From a checkpoint of a small mixture-of-experts model trained on Wikipedia.
Size: 11 layers, width 96, vocabulary 16384, 19.7M parameters.
Experts: 64 experts in each of 9 layers, 96 bilinear neurons an expert, a sigmoid router.
Training: 432M tokens, 3293 steps.
Below are experts of layer 3 (counted from 0) of a mixture-of-experts language model. Rows are named router (the router's row for the expert), gate (a neuron's input weights, with its number), up (a neuron's input weights, with its number) and show model dimensions 0-95. Each number is 200 + 20 x the weight over its row's rms, rounded and kept within 0 to 999.
After each expert's rows: a language model's description of what the expert responds to. This comes from a sample of Wikipedia text that the model never trained on.

# expert 35
router,249,189,195,196,212,187,223,176,214,176,193,205,221,182,227,198,182,197,203,170,228,183,237,232,196,203,181,196,191,212,236,214,173,180,166,177,203,199,181,192,227,193,226,187,173,253,209,203,211,229,211,168,208,220,227,197,166,233,203,196,183,216,230,190,179,226,191,188,176,182,204,207,194,237,197,209,216,212,209,216,206,193,189,242,208,214,176,228,209,212,183,215,191,210,223,195
gate1,201,170,173,221,230,163,199,184,185,257,191,195,164,191,195,179,185,176,194,217,230,205,179,239,201,214,184,197,179,176,216,201,187,200,213,200,196,179,200,228,185,185,205,186,208,208,199,200,210,202,179,225,230,203,196,212,199,212,196,184,219,196,189,210,182,210,185,189,202,219,213,221,191,202,176,238,211,194,213,243,208,197,202,204,151,216,210,169,189,163,172,205,256,211,225,228
up1,192,201,215,180,212,208,220,176,208,212,208,165,182,176,196,194,178,203,177,205,204,196,203,219,231,206,182,242,157,199,157,213,165,202,187,198,184,205,212,196,205,192,184,177,206,201,209,195,239,217,261,170,217,179,224,201,184,178,212,197,230,207,187,216,208,195,178,219,211,205,199,188,232,218,179,188,211,212,216,224,196,215,204,185,164,179,223,182,176,183,185,221,239,160,210,227
gate2,223,215,181,235,213,171,231,193,222,203,225,208,217,213,235,189,178,190,208,159,177,145,242,194,204,169,191,190,207,196,232,184,159,197,214,212,185,212,206,201,172,229,209,186,196,212,217,171,205,195,228,202,178,218,206,163,201,165,199,180,212,209,183,192,216,198,204,196,182,201,175,204,154,212,179,212,230,191,224,226,206,197,197,212,237,216,213,187,208,231,199,187,188,204,196,191
up2,220,197,244,188,215,207,214,174,211,220,206,219,206,183,204,198,244,234,167,191,191,155,211,185,218,150,229,212,192,232,231,192,194,178,200,188,189,229,203,160,214,202,205,196,189,224,189,193,221,173,208,169,203,196,208,197,211,200,238,193,212,213,201,216,196,195,184,193,193,216,219,180,179,191,188,196,196,189,175,209,186,252,179,202,216,230,215,195,250,228,208,211,179,192,200,218
gate3,243,206,218,215,201,200,227,189,158,182,184,178,179,219,219,202,189,207,183,184,177,171,221,220,199,183,205,190,205,198,237,193,185,178,170,191,204,170,204,184,225,161,197,174,204,232,205,232,213,217,191,180,214,227,211,153,205,210,206,198,211,212,206,199,233,223,261,214,210,190,212,214,192,208,172,173,220,171,213,215,199,203,178,200,235,193,212,222,215,209,229,217,217,191,191,207
up3,174,205,193,223,186,174,206,181,235,209,205,213,226,230,168,209,218,171,213,230,201,221,171,195,193,181,157,204,206,178,207,217,222,206,179,176,218,166,202,235,181,198,204,190,195,203,204,239,187,176,201,226,218,194,167,173,213,219,203,212,204,195,188,178,200,212,169,211,193,160,186,231,200,218,210,242,209,240,222,194,220,161,202,228,220,206,214,226,179,215,210,191,191,182,206,201
gate4,222,203,198,206,201,182,172,195,198,218,228,212,216,229,205,237,165,203,222,194,221,194,158,206,228,180,178,162,239,196,205,224,205,197,194,138,179,204,211,191,202,226,251,228,186,187,206,190,188,189,209,209,171,173,209,200,210,203,186,214,224,198,194,203,188,218,204,198,220,212,197,232,212,243,206,183,230,181,219,195,186,198,167,208,180,202,177,215,219,195,175,194,209,225,188,171
up4,189,208,188,207,213,234,224,167,196,179,213,172,209,235,177,210,198,212,203,219,226,196,225,134,219,212,207,239,197,187,166,205,210,190,174,196,224,163,194,227,191,199,170,217,215,201,201,225,189,201,188,211,188,230,192,210,201,199,199,202,206,191,198,186,230,216,206,218,226,216,222,214,211,184,186,218,178,212,235,219,186,169,197,218,201,211,225,243,230,229,202,169,193,164,193,202
What it handles: Non-Latin script bytes (Sinhala, Japanese, Korean, Khmer, cuneiform) plus math notation like _{ and $, and capitalized codes like XI, AZE.

# expert 19
router,231,196,189,210,184,214,236,179,193,183,187,217,198,203,191,203,188,193,219,163,192,204,202,201,182,237,162,208,205,168,214,227,205,201,188,200,220,222,169,219,208,197,192,176,188,214,227,179,193,209,216,206,227,199,206,233,179,237,227,207,202,178,223,216,171,211,216,183,179,205,169,238,233,222,196,181,215,188,218,230,181,193,193,200,199,234,214,246,202,207,154,204,204,231,215,169
gate1,201,218,192,219,201,225,191,222,176,195,185,175,171,238,195,235,221,210,187,194,224,231,211,190,201,213,220,180,220,212,213,204,180,228,194,206,192,209,258,227,178,204,206,226,218,190,182,184,193,155,198,174,230,194,230,208,193,225,214,220,178,215,181,193,210,175,171,190,185,168,243,204,192,197,212,171,198,244,212,208,181,201,212,170,216,197,180,181,208,214,189,218,178,217,187,222
up1,168,184,210,184,210,185,193,195,222,208,218,176,178,202,217,229,200,187,216,209,236,235,208,202,188,176,181,192,216,214,211,181,170,235,205,173,206,215,238,203,176,197,226,193,181,168,214,181,194,189,215,177,224,224,191,246,206,221,196,189,169,222,206,176,208,187,176,211,200,166,185,175,178,211,199,171,184,234,210,216,199,232,209,177,235,215,176,185,192,173,210,238,174,205,201,216
gate2,210,181,199,190,200,197,160,219,197,210,190,234,206,210,200,200,203,210,202,239,163,214,200,229,191,219,175,191,216,169,191,201,205,199,226,230,188,197,162,210,206,176,210,182,193,195,180,199,225,199,176,216,207,220,202,175,195,202,175,185,226,223,206,188,138,174,202,170,192,212,171,209,159,171,230,238,212,180,243,205,196,222,195,180,181,228,183,204,182,185,182,183,205,221,175,206
up2,178,217,193,216,188,210,190,232,195,202,195,190,217,185,202,182,187,207,181,238,170,230,191,191,218,216,219,245,207,203,181,198,196,199,193,209,181,187,202,181,239,162,226,175,157,197,209,197,209,229,165,183,210,182,197,225,200,209,192,230,208,174,174,211,204,197,183,194,207,208,184,234,194,213,207,216,213,179,211,186,230,270,219,195,227,234,195,191,218,183,210,189,178,238,199,196
gate3,175,224,213,204,175,184,213,191,185,192,232,172,225,181,210,199,207,212,202,239,228,206,217,189,177,198,188,157,227,177,213,191,208,134,208,193,228,186,221,204,196,202,200,220,217,178,209,205,159,178,171,193,194,200,199,221,176,206,214,194,223,181,204,183,176,248,212,220,205,172,218,199,232,203,201,199,214,194,169,223,238,198,200,194,198,190,193,185,233,182,185,199,216,163,217,201
up3,161,183,196,164,197,184,172,211,230,208,172,190,199,164,231,191,172,185,225,177,171,222,217,181,213,234,192,222,193,210,231,200,216,204,204,183,195,189,177,212,218,215,182,206,217,207,216,231,226,218,174,185,190,219,212,181,165,167,210,196,232,237,168,200,195,194,225,199,210,188,185,233,186,188,198,148,192,179,185,190,194,186,195,205,197,200,207,177,195,171,213,224,215,189,177,176
gate4,211,229,205,210,199,219,159,193,190,199,189,179,197,208,244,201,179,221,226,220,174,165,198,207,190,183,174,198,223,209,192,229,190,190,177,147,203,208,200,210,221,191,211,234,198,217,206,169,172,205,202,201,173,187,206,178,176,185,225,189,181,188,206,226,213,239,240,198,201,216,203,190,217,181,162,201,194,234,199,180,203,190,196,184,195,206,225,193,157,170,220,161,217,198,223,181
up4,188,208,211,195,196,223,183,186,196,147,169,192,215,185,224,200,189,223,202,203,196,173,163,196,166,220,211,157,231,230,209,196,204,217,210,200,221,186,220,216,201,199,189,193,218,145,215,152,175,212,199,192,178,211,230,234,184,183,220,198,189,207,194,212,199,188,186,181,193,198,237,192,232,187,198,181,212,195,180,212,186,170,216,161,185,199,187,194,171,214,224,219,177,199,217,175
What it handles: First digit of a number, mostly 1 or 2, opening a table cell, list item or parenthesis, as in | 1994 or (2016).

# expert 27
router,227,214,216,230,203,195,240,180,205,207,200,203,199,191,157,165,200,229,204,204,181,178,208,214,216,212,173,228,229,177,213,211,198,200,174,211,188,204,199,231,216,207,235,198,178,244,214,194,220,173,221,169,213,197,226,203,189,205,203,205,201,212,224,215,162,189,215,164,179,204,175,220,195,203,223,185,218,196,192,236,191,181,202,245,203,227,200,214,208,240,197,184,239,227,204,199
gate4,191,187,159,252,197,225,235,210,212,211,194,176,204,206,157,210,226,224,198,196,192,198,201,219,155,188,225,198,238,181,206,216,192,209,207,212,194,210,192,193,206,227,212,210,174,209,209,195,226,217,198,160,193,200,202,194,198,237,237,207,218,167,156,186,203,220,207,181,193,228,202,191,208,244,216,198,204,181,202,174,238,225,225,179,214,204,202,199,217,172,204,199,201,220,207,168
up4,206,219,212,188,194,199,202,216,166,220,213,202,179,186,219,200,159,167,189,221,187,196,220,179,162,215,181,231,195,231,201,187,202,223,202,190,166,179,234,232,225,205,147,240,213,193,197,197,235,191,219,221,168,202,205,197,173,181,177,197,163,183,201,231,178,203,215,195,176,205,192,215,181,209,210,196,197,202,220,209,201,166,206,249,194,207,174,210,179,204,218,193,198,226,219,194
gate5,193,206,203,208,198,167,192,205,165,181,161,211,215,188,183,212,211,219,206,191,171,183,193,174,201,220,226,218,201,229,200,214,173,197,199,202,207,192,206,246,219,216,224,192,198,185,191,177,197,179,188,199,206,200,188,215,207,197,203,229,203,219,229,237,204,184,184,241,208,166,211,164,172,207,199,221,196,224,198,199,194,167,220,213,234,169,191,202,213,133,162,194,186,186,210,237
up5,210,209,179,182,182,209,170,214,173,234,194,210,158,227,211,223,173,215,190,180,171,194,186,200,179,215,186,168,190,146,201,189,203,176,190,228,183,189,205,183,212,174,180,169,237,189,197,237,174,235,182,185,229,191,191,212,202,210,181,220,201,189,211,194,183,235,207,198,198,167,194,192,176,202,224,202,202,191,205,215,221,246,172,191,227,195,227,186,215,201,220,168,196,198,208,218
gate6,177,205,228,188,190,230,185,198,227,171,219,206,189,190,197,204,215,205,214,200,185,194,177,198,233,167,194,192,190,185,218,196,201,212,197,176,206,234,223,237,172,200,185,182,233,187,226,178,157,229,188,220,194,162,184,200,233,182,187,210,166,182,203,224,185,178,198,196,222,189,211,170,201,174,216,186,183,200,195,213,206,184,186,223,205,212,160,212,189,192,245,238,168,231,218,205
up6,197,194,205,162,194,203,234,214,197,191,187,188,191,219,180,212,193,187,193,149,220,237,201,201,223,228,200,197,209,210,189,187,179,217,200,203,180,198,167,188,172,191,167,151,195,185,172,199,216,207,212,211,244,214,213,171,189,225,220,201,198,192,202,208,183,216,183,225,221,204,254,184,184,183,181,208,176,148,224,200,234,215,200,165,201,219,183,201,205,194,201,231,175,207,209,203
gate7,191,202,219,177,190,198,200,190,216,232,213,199,227,193,168,187,242,178,193,234,188,209,154,207,194,189,177,202,194,212,205,216,199,194,178,189,191,214,175,224,192,175,229,161,194,199,230,175,225,216,205,226,192,174,187,207,213,230,191,193,177,190,174,197,187,174,183,204,199,211,208,220,187,254,203,242,203,215,223,173,208,191,191,228,201,248,188,202,192,209,213,211,162,191,221,168
up7,212,200,217,196,218,204,211,186,227,212,180,204,193,190,208,198,163,226,206,191,154,218,246,215,200,181,177,192,229,184,168,207,224,215,212,206,217,196,215,191,182,165,204,262,206,217,190,186,193,197,201,188,174,196,203,190,177,220,194,186,230,192,178,160,162,198,168,213,203,190,205,230,172,215,213,195,213,204,194,187,226,156,200,219,214,212,168,217,218,210,219,181,220,173,176,209
What it handles: Short subword pieces like it, an, al, er, ot in the middle of foreign personal names and place names, e.g. Lemaitre, Dapitan, Dissanayake.

# expert 36
router,205,206,238,180,191,199,202,211,203,212,214,224,204,206,185,184,187,210,205,168,229,208,210,251,220,210,172,206,232,196,225,215,189,168,168,161,208,202,207,237,216,218,215,208,186,220,199,167,207,218,230,178,235,212,219,200,185,231,226,204,196,224,201,213,163,207,218,181,168,187,158,217,209,222,220,201,190,220,189,210,224,190,195,210,218,226,210,222,204,223,203,221,189,239,226,208
gate3,229,213,206,178,233,219,207,208,168,209,216,188,141,227,205,212,192,146,212,197,218,240,210,214,188,232,216,220,184,194,230,200,173,223,209,207,207,191,195,185,177,211,229,184,170,193,200,210,220,175,201,204,170,203,185,193,194,228,217,222,209,218,165,182,201,190,202,177,197,170,186,190,172,204,191,192,202,221,201,201,196,192,226,224,236,242,193,216,182,190,235,183,201,217,179,190
up3,199,199,176,211,189,169,245,153,233,188,195,194,224,194,187,198,224,176,194,214,225,208,195,214,199,158,232,230,195,204,196,231,210,194,216,214,166,206,230,210,180,220,204,181,211,213,200,201,186,228,192,149,199,192,207,193,186,206,221,243,171,188,187,227,216,220,204,188,168,190,178,196,171,188,201,188,217,216,227,206,164,187,212,209,191,210,211,200,182,196,252,189,224,213,202,204
gate4,199,202,192,216,238,167,213,218,229,177,187,179,203,198,231,210,224,201,148,246,197,162,170,214,215,209,210,210,225,203,185,227,198,223,218,203,185,186,193,177,218,200,191,170,199,213,216,204,167,229,150,209,201,174,182,183,219,216,229,194,190,214,176,202,227,223,229,206,218,174,205,204,214,212,192,214,179,217,203,203,213,170,191,223,200,177,181,164,196,185,173,216,209,209,222,194
up4,159,215,174,181,178,192,164,205,191,226,194,219,214,205,201,168,233,190,208,238,205,206,241,200,212,219,223,216,185,189,213,194,203,194,199,200,196,258,196,197,176,207,204,221,159,208,183,195,200,245,205,202,210,208,215,229,210,203,180,230,228,224,191,180,163,220,183,176,177,229,182,154,174,188,182,185,201,200,195,180,230,184,179,176,213,190,186,204,202,208,194,200,216,176,193,198
gate5,178,236,208,194,210,207,184,228,189,167,199,175,213,214,191,219,206,178,198,192,213,219,212,221,188,202,172,169,198,203,218,213,204,215,221,198,202,214,225,203,189,165,229,200,197,218,190,152,198,214,197,184,198,217,214,201,207,193,199,190,224,209,221,230,193,181,189,167,179,174,225,168,201,178,223,215,195,229,220,230,212,200,179,227,224,179,146,194,200,158,200,190,199,258,212,225
up5,194,192,202,201,220,230,229,200,164,199,168,220,197,188,191,181,189,232,192,192,196,221,215,202,174,203,204,240,159,214,183,188,194,199,219,204,208,225,192,207,214,228,192,196,211,192,185,189,193,185,206,225,205,201,224,202,185,210,210,199,190,189,184,225,211,207,188,195,237,213,221,220,174,220,147,181,200,174,208,205,201,273,240,205,203,210,196,207,212,206,210,223,211,140,179,181
gate6,213,194,175,227,219,221,219,209,183,181,202,190,197,197,182,187,186,181,223,207,152,196,218,207,188,197,195,181,213,193,184,185,171,214,214,192,182,206,214,194,169,207,237,214,226,205,209,193,181,200,178,189,168,222,208,162,171,199,173,195,211,181,212,175,184,208,227,193,190,224,243,169,178,216,168,173,192,192,205,180,188,173,193,281,194,228,182,205,214,207,203,220,199,206,197,186
up6,230,207,164,211,206,165,207,220,202,198,205,163,231,214,196,182,225,188,228,222,183,227,196,193,189,206,205,185,185,192,205,226,181,197,211,203,225,228,229,179,193,173,193,179,205,192,213,210,211,215,168,196,189,208,182,166,197,197,189,213,220,193,177,196,200,223,202,169,164,185,238,182,196,202,229,235,182,203,230,210,174,150,219,241,178,220,215,208,204,190,206,207,231,172,232,211
What it handles: Nationality and scope adjectives before nouns in political or sports text, such as American, National, international, general, British, local.

# expert 48
router,204,195,213,204,224,174,218,186,182,162,181,238,204,206,193,184,220,223,208,156,223,175,223,207,199,225,173,204,232,206,239,229,200,190,185,181,205,222,210,207,234,240,188,182,185,222,208,156,191,209,216,200,230,188,203,208,170,191,204,189,184,204,217,221,170,227,214,196,179,194,199,234,203,196,206,171,196,210,184,238,196,194,201,229,211,205,199,238,199,202,208,196,212,250,226,212
gate4,222,199,207,213,218,206,188,184,225,211,201,188,182,171,222,210,229,175,224,182,199,213,211,202,183,229,243,204,208,226,192,183,202,208,212,176,194,193,212,191,204,224,184,172,239,160,192,173,196,182,211,191,231,164,239,222,211,182,164,234,189,207,198,192,216,230,205,207,176,168,153,225,221,191,215,222,217,171,202,207,187,213,206,206,186,187,219,217,216,214,229,214,225,232,203,184
up4,197,195,161,206,181,198,158,214,191,195,209,168,209,194,188,208,230,245,190,237,201,205,214,216,220,210,190,233,204,213,181,217,206,148,196,179,219,185,218,221,166,202,181,185,170,242,201,187,199,205,191,205,188,200,228,185,200,207,219,203,229,193,188,180,212,198,192,176,227,187,210,169,186,193,216,168,254,169,218,213,204,240,183,202,211,224,204,190,196,187,187,192,230,180,198,201
gate5,235,194,188,196,165,223,230,182,202,205,163,195,199,191,199,202,162,177,192,185,188,156,206,225,196,210,160,191,204,226,204,186,164,199,189,176,165,204,188,175,217,200,193,202,196,187,215,215,207,183,169,220,197,179,198,174,207,211,234,195,190,205,170,193,184,225,237,230,220,211,236,202,225,237,209,192,222,218,209,163,217,188,193,170,226,181,168,179,177,199,178,211,198,204,188,201
up5,193,195,191,218,222,202,198,212,183,183,213,188,244,207,188,194,225,215,244,189,195,207,239,219,200,200,212,161,169,200,214,211,198,160,234,195,191,206,202,235,193,195,238,231,195,217,178,191,231,179,167,195,219,189,248,190,239,203,174,182,194,213,187,220,192,170,191,208,186,182,224,193,218,197,187,196,190,208,191,197,187,250,208,197,184,230,223,233,197,227,188,205,212,193,222,208
gate6,190,174,204,227,219,213,205,166,190,213,203,183,194,209,237,211,160,206,183,223,211,190,168,193,218,194,191,194,178,229,201,208,203,207,209,159,198,195,232,195,203,179,204,165,216,207,222,218,196,170,176,201,181,198,217,195,189,193,221,200,167,215,192,229,208,220,196,197,259,213,212,219,181,180,195,190,207,241,212,222,214,156,198,191,197,178,217,209,175,179,200,190,195,216,217,262
up6,178,199,162,244,216,192,158,199,205,197,211,229,217,183,194,200,188,234,202,178,153,169,208,239,195,172,195,169,176,227,231,167,210,205,174,199,196,205,223,194,167,199,177,204,183,209,182,191,193,199,193,202,206,191,179,196,184,155,170,191,219,225,186,168,180,185,207,207,212,221,169,206,206,211,210,200,230,206,186,192,224,190,164,213,217,214,197,208,214,222,183,190,220,219,195,171
gate7,210,212,181,185,147,198,212,231,203,191,216,176,202,183,187,200,258,204,229,207,192,230,226,185,201,240,219,191,195,187,169,220,176,163,177,211,182,196,178,206,172,157,222,221,173,200,191,183,183,207,221,219,207,175,214,188,211,189,189,183,218,210,214,198,184,204,222,202,184,210,192,187,195,217,197,218,210,169,222,196,234,210,209,192,222,218,164,173,217,196,181,200,215,158,198,222
up7,184,214,187,195,167,182,187,188,166,237,211,196,170,209,207,175,207,226,173,165,188,202,215,215,213,183,211,195,176,173,212,208,192,200,199,226,201,203,207,191,208,178,213,231,187,200,171,207,189,196,228,255,221,180,204,231,194,199,204,184,187,232,213,134,189,219,192,164,177,197,163,193,206,201,230,238,224,173,228,217,219,181,217,199,188,196,223,187,201,210,189,198,193,188,204,191
What it handles: Direction and color words opening place or proper names, such as United States, South Australia, New York, north of, Red.

# expert 59
router,223,196,212,248,219,228,225,196,173,168,173,234,191,180,197,172,190,223,205,223,184,188,213,189,213,213,193,221,203,150,205,192,206,204,186,194,226,239,177,215,242,192,180,181,196,226,198,194,186,226,232,158,204,217,222,221,176,220,197,205,209,215,232,231,189,212,198,203,193,199,183,239,197,186,215,212,207,197,210,209,222,186,210,227,210,231,191,225,206,198,198,236,197,233,205,201
gate0,181,193,199,241,216,192,178,226,210,218,194,198,195,223,164,217,204,201,206,202,185,191,203,217,182,209,187,190,208,179,197,187,211,191,186,196,163,195,194,232,208,201,191,207,220,207,211,220,201,193,216,203,168,173,183,201,237,179,230,222,171,214,140,198,183,224,184,207,174,191,217,209,211,250,201,191,156,236,212,178,175,169,199,200,180,207,190,198,176,206,233,226,168,235,202,180
up0,221,192,196,202,178,194,232,214,207,208,235,206,224,222,233,196,195,195,226,197,214,214,181,209,213,219,231,197,177,209,240,179,205,203,180,228,219,192,164,212,185,232,201,206,191,154,205,207,196,145,206,199,228,172,206,204,220,213,200,176,215,208,180,199,233,185,202,184,183,191,209,219,208,187,182,188,214,199,227,194,165,179,228,205,174,201,227,192,191,231,210,199,213,179,230,147
gate1,172,208,179,195,171,185,194,210,183,196,208,172,166,210,227,199,190,211,190,197,227,198,206,192,215,185,180,212,230,202,234,222,186,233,166,263,217,231,190,169,194,192,228,213,169,196,186,184,189,237,179,192,178,241,193,188,197,213,201,241,225,204,208,224,191,189,202,216,211,213,190,191,211,184,221,211,205,198,168,181,207,200,194,200,218,225,174,172,229,192,215,188,204,200,194,248
up1,207,203,225,212,203,206,228,228,214,159,162,191,212,207,167,178,211,193,181,263,204,226,205,197,206,230,221,194,202,167,154,151,216,173,200,176,188,206,197,247,200,206,193,178,222,196,219,211,159,210,205,188,182,171,194,219,220,206,195,195,207,214,212,180,209,213,211,225,183,180,215,214,212,192,208,201,209,197,212,198,210,170,185,171,228,220,216,217,170,201,194,187,179,202,184,203
gate2,198,201,200,187,192,212,179,199,190,210,195,197,212,171,193,194,213,201,223,132,190,173,225,225,237,176,187,242,235,215,216,198,176,205,214,210,192,206,162,179,171,203,206,201,200,219,212,169,182,225,213,192,214,187,207,210,189,213,216,205,150,216,203,199,165,192,190,173,186,193,197,226,198,229,172,182,202,211,159,179,201,206,208,187,217,201,185,154,170,216,216,202,175,192,192,227
up2,203,198,246,168,183,189,203,211,216,179,196,176,169,212,176,181,223,185,177,220,191,192,218,193,197,198,208,185,187,177,148,185,210,198,209,182,156,233,194,207,199,196,198,188,195,208,224,201,204,202,203,227,207,218,188,174,190,170,179,208,195,222,206,206,215,209,198,199,206,189,223,212,184,209,157,242,177,165,163,221,206,204,199,158,166,236,207,242,194,194,184,227,181,182,213,187
gate3,190,224,171,211,194,192,178,241,188,213,228,188,185,188,209,221,201,238,220,191,187,196,188,172,213,203,199,216,225,205,200,205,184,201,210,194,233,202,198,173,181,196,215,200,180,243,212,184,220,181,197,164,175,187,179,232,185,182,196,196,205,202,153,214,210,187,200,227,185,210,169,196,164,198,194,214,200,219,211,200,239,139,201,197,206,217,201,168,204,173,212,232,163,229,211,193
up3,203,232,180,195,203,204,193,209,185,212,169,219,170,193,219,200,159,153,206,235,195,186,200,216,252,228,155,191,198,219,172,212,168,206,183,211,194,215,202,209,185,219,223,169,218,199,203,207,204,176,197,195,240,176,191,196,238,177,226,195,207,175,178,209,223,212,241,198,188,197,181,176,190,188,227,208,204,210,200,192,222,184,188,196,193,200,191,209,209,194,181,236,231,237,200,178
What it handles: Short vowel-heavy pieces inside foreign or uncommon words and names, such as e in Assamese, o in Autocephalous, plus particles de, van.

# expert 62
router,203,195,209,200,206,215,201,190,195,186,235,215,201,215,193,202,200,201,201,174,205,191,212,231,191,214,185,192,223,174,226,236,198,184,173,198,198,196,227,186,211,198,208,191,174,205,227,189,215,196,212,211,209,201,217,210,170,265,207,230,180,190,192,215,138,189,201,199,159,184,193,254,191,209,175,179,239,188,195,226,179,197,213,205,220,214,202,221,223,223,175,222,185,238,204,225
gate1,187,198,210,212,228,212,158,213,223,191,207,194,208,185,221,196,202,218,183,169,190,195,158,191,192,180,184,187,190,169,182,240,188,211,219,180,208,197,225,179,221,183,244,189,178,210,189,179,199,216,231,186,187,193,193,236,207,218,241,204,208,209,175,187,174,228,199,216,182,220,231,209,197,178,244,159,226,211,197,232,220,211,186,221,165,207,218,211,220,170,195,207,181,207,202,185
up1,199,198,183,159,173,188,204,219,183,187,190,239,199,213,182,173,175,205,217,173,169,214,212,197,190,179,196,190,193,213,224,190,174,207,185,161,176,174,199,202,191,205,199,227,158,211,185,235,185,214,163,224,202,175,217,202,231,214,206,184,213,235,201,219,181,194,215,188,180,191,223,197,204,228,168,197,182,218,183,171,251,166,188,174,194,212,192,176,202,204,215,214,228,194,227,178
gate2,225,211,198,215,208,207,217,194,181,195,204,213,205,243,172,177,166,203,200,178,202,192,188,158,174,172,177,233,216,211,211,185,194,201,224,188,203,194,202,181,188,225,186,223,211,190,210,173,205,203,203,200,201,204,191,206,201,178,220,274,198,225,210,163,186,203,216,192,217,180,181,195,229,230,197,207,196,188,202,182,152,226,215,235,212,168,188,211,162,241,204,207,191,206,186,182
up2,233,183,203,209,169,179,178,203,204,180,192,190,230,179,197,181,197,206,187,205,237,192,133,215,155,209,200,205,205,168,174,244,196,167,200,203,178,220,211,188,229,224,205,197,208,210,188,192,225,199,211,177,193,225,144,163,225,193,204,177,162,177,197,207,215,202,224,200,173,207,203,202,176,189,193,202,223,192,185,222,184,206,214,193,169,219,204,205,198,212,184,226,201,200,195,196
gate3,222,194,198,179,241,197,163,172,183,187,220,212,170,180,203,203,184,202,211,184,207,206,185,214,225,231,210,193,167,212,187,212,179,203,214,197,204,201,209,190,196,210,217,197,207,203,219,187,187,181,203,231,201,191,244,186,212,216,186,212,171,188,166,224,175,175,202,194,173,205,209,240,199,198,208,192,253,216,202,194,191,141,251,228,200,195,218,207,203,217,184,235,227,211,225,182
up3,171,189,213,211,228,188,208,200,199,198,233,221,181,196,216,243,208,176,213,203,238,203,208,233,190,210,203,191,201,193,191,176,248,234,209,196,160,178,187,181,197,223,209,204,178,198,172,191,168,148,193,215,197,196,234,229,198,187,198,196,220,189,213,214,237,169,193,184,208,211,202,208,210,241,215,179,217,226,188,170,210,173,216,186,175,193,169,174,189,184,202,199,190,227,203,217
gate4,216,190,226,195,178,170,182,201,215,207,203,170,191,204,234,205,239,188,215,235,206,175,243,194,226,198,202,210,197,243,201,202,240,218,197,192,205,249,198,210,192,157,171,221,236,185,164,185,188,201,202,198,205,219,202,160,201,167,195,196,204,197,189,209,218,202,190,190,227,243,195,210,201,209,215,198,172,220,193,174,189,205,213,206,166,156,206,199,191,193,209,186,216,173,188,210
up4,202,210,182,189,221,223,216,169,216,199,228,189,194,195,206,199,175,215,187,210,192,197,180,180,169,165,171,198,191,208,219,262,223,209,173,191,189,166,205,208,235,245,225,215,181,217,226,189,210,182,180,192,222,208,211,217,221,183,203,189,159,217,194,212,193,195,235,212,186,165,229,175,175,179,199,207,239,201,189,201,221,198,191,193,202,227,202,195,212,216,165,197,168,217,202,214
What it handles: Head nouns ending proper names of institutions and places, such as University, School, Party, War, Cup, House, College, States.

# expert 6
router,202,200,244,212,199,194,249,197,202,176,183,193,202,187,195,182,207,221,199,186,200,199,199,202,192,232,155,213,231,189,212,208,218,177,179,188,214,208,199,204,223,178,214,190,162,216,206,204,165,228,238,165,235,203,212,205,177,213,221,195,185,214,238,197,180,207,207,184,177,185,195,209,221,195,218,190,187,227,224,236,218,171,182,220,189,238,183,227,175,188,179,209,184,228,231,195
gate3,177,187,179,194,187,194,198,195,198,175,202,232,228,215,203,241,193,232,183,188,204,185,171,186,175,174,160,209,212,223,164,174,188,203,180,190,199,190,214,195,187,210,175,181,212,216,211,198,223,140,229,203,198,182,180,230,204,230,193,184,179,199,202,204,182,201,211,213,187,177,205,210,228,220,222,194,194,200,185,187,158,162,181,208,181,158,192,212,168,197,234,211,186,200,228,218
up3,198,220,231,200,251,195,220,199,214,182,205,160,197,229,218,197,200,220,195,213,214,209,200,193,213,228,184,223,232,195,185,194,147,187,169,215,229,210,198,176,195,167,194,185,228,197,204,176,200,194,199,214,223,205,180,207,210,217,226,161,163,222,217,191,221,164,175,195,177,188,229,181,185,164,181,196,211,197,187,201,231,192,187,229,202,176,205,239,188,174,182,212,188,205,196,191
gate4,176,199,199,215,213,180,216,215,207,156,179,156,182,193,229,194,186,200,178,190,227,187,192,206,214,207,209,179,208,195,135,226,219,202,183,227,223,218,174,181,210,226,190,184,216,205,201,208,209,251,179,217,200,164,191,185,238,189,195,178,198,194,196,227,205,191,211,171,211,182,222,230,242,219,205,181,209,176,198,197,192,214,166,204,217,192,188,178,199,200,206,187,186,177,186,169
up4,204,199,220,190,218,209,184,181,200,204,183,177,206,201,188,203,184,188,166,199,215,195,218,182,212,234,194,173,167,231,206,221,177,221,233,175,196,263,156,207,205,225,206,173,182,217,200,211,178,205,182,211,218,196,200,202,203,195,186,203,209,189,180,201,181,230,176,181,243,185,226,193,250,201,160,210,215,170,208,203,211,182,172,185,210,186,199,243,201,205,227,186,232,203,196,199
gate5,195,207,230,199,216,227,246,232,174,229,183,168,166,180,151,204,216,199,177,226,197,214,195,179,216,225,176,202,185,185,206,236,199,193,198,213,223,165,215,226,199,173,197,209,171,233,169,190,189,181,182,192,193,218,196,202,179,204,207,227,205,199,211,191,204,206,217,212,180,194,198,217,216,187,190,206,215,217,249,235,243,197,219,179,211,199,173,200,184,212,226,217,208,187,224,209
up5,213,220,204,181,202,206,194,196,203,212,208,182,214,207,208,186,200,212,174,176,202,186,217,196,207,191,206,193,173,187,242,184,203,247,186,219,191,211,171,166,173,235,195,232,254,176,218,162,232,164,232,228,219,187,187,215,231,194,182,224,208,199,201,197,197,187,206,202,195,200,173,187,162,210,213,187,152,183,205,202,182,193,239,207,224,220,207,214,200,181,171,184,191,209,179,191
gate6,212,195,218,192,192,169,198,226,226,156,205,195,207,210,223,189,215,224,204,218,203,221,233,170,212,217,214,237,191,214,175,190,206,201,180,219,215,230,184,204,190,200,182,171,192,206,194,161,214,182,168,167,183,196,228,205,209,237,180,211,203,202,191,178,189,167,221,198,252,208,233,211,173,208,196,193,193,190,188,182,215,215,191,184,225,224,147,212,175,182,196,216,209,188,226,224
up6,174,175,190,204,211,223,200,251,214,178,220,181,211,183,178,169,181,183,229,198,209,207,224,223,191,205,230,192,176,207,194,187,208,235,219,230,175,209,194,207,180,227,204,172,200,192,220,190,188,198,188,198,205,191,189,192,229,207,172,243,190,226,182,227,222,243,191,211,220,193,194,194,201,197,177,223,230,229,222,207,214,171,190,182,196,195,191,204,184,157,188,150,222,198,225,209
What it handles: Short word pieces right after an initial capital letter in foreign names and rare words, such as R-od-ríguez, A-ly-aksandr, S-han-zhai, Dra-ugh-t.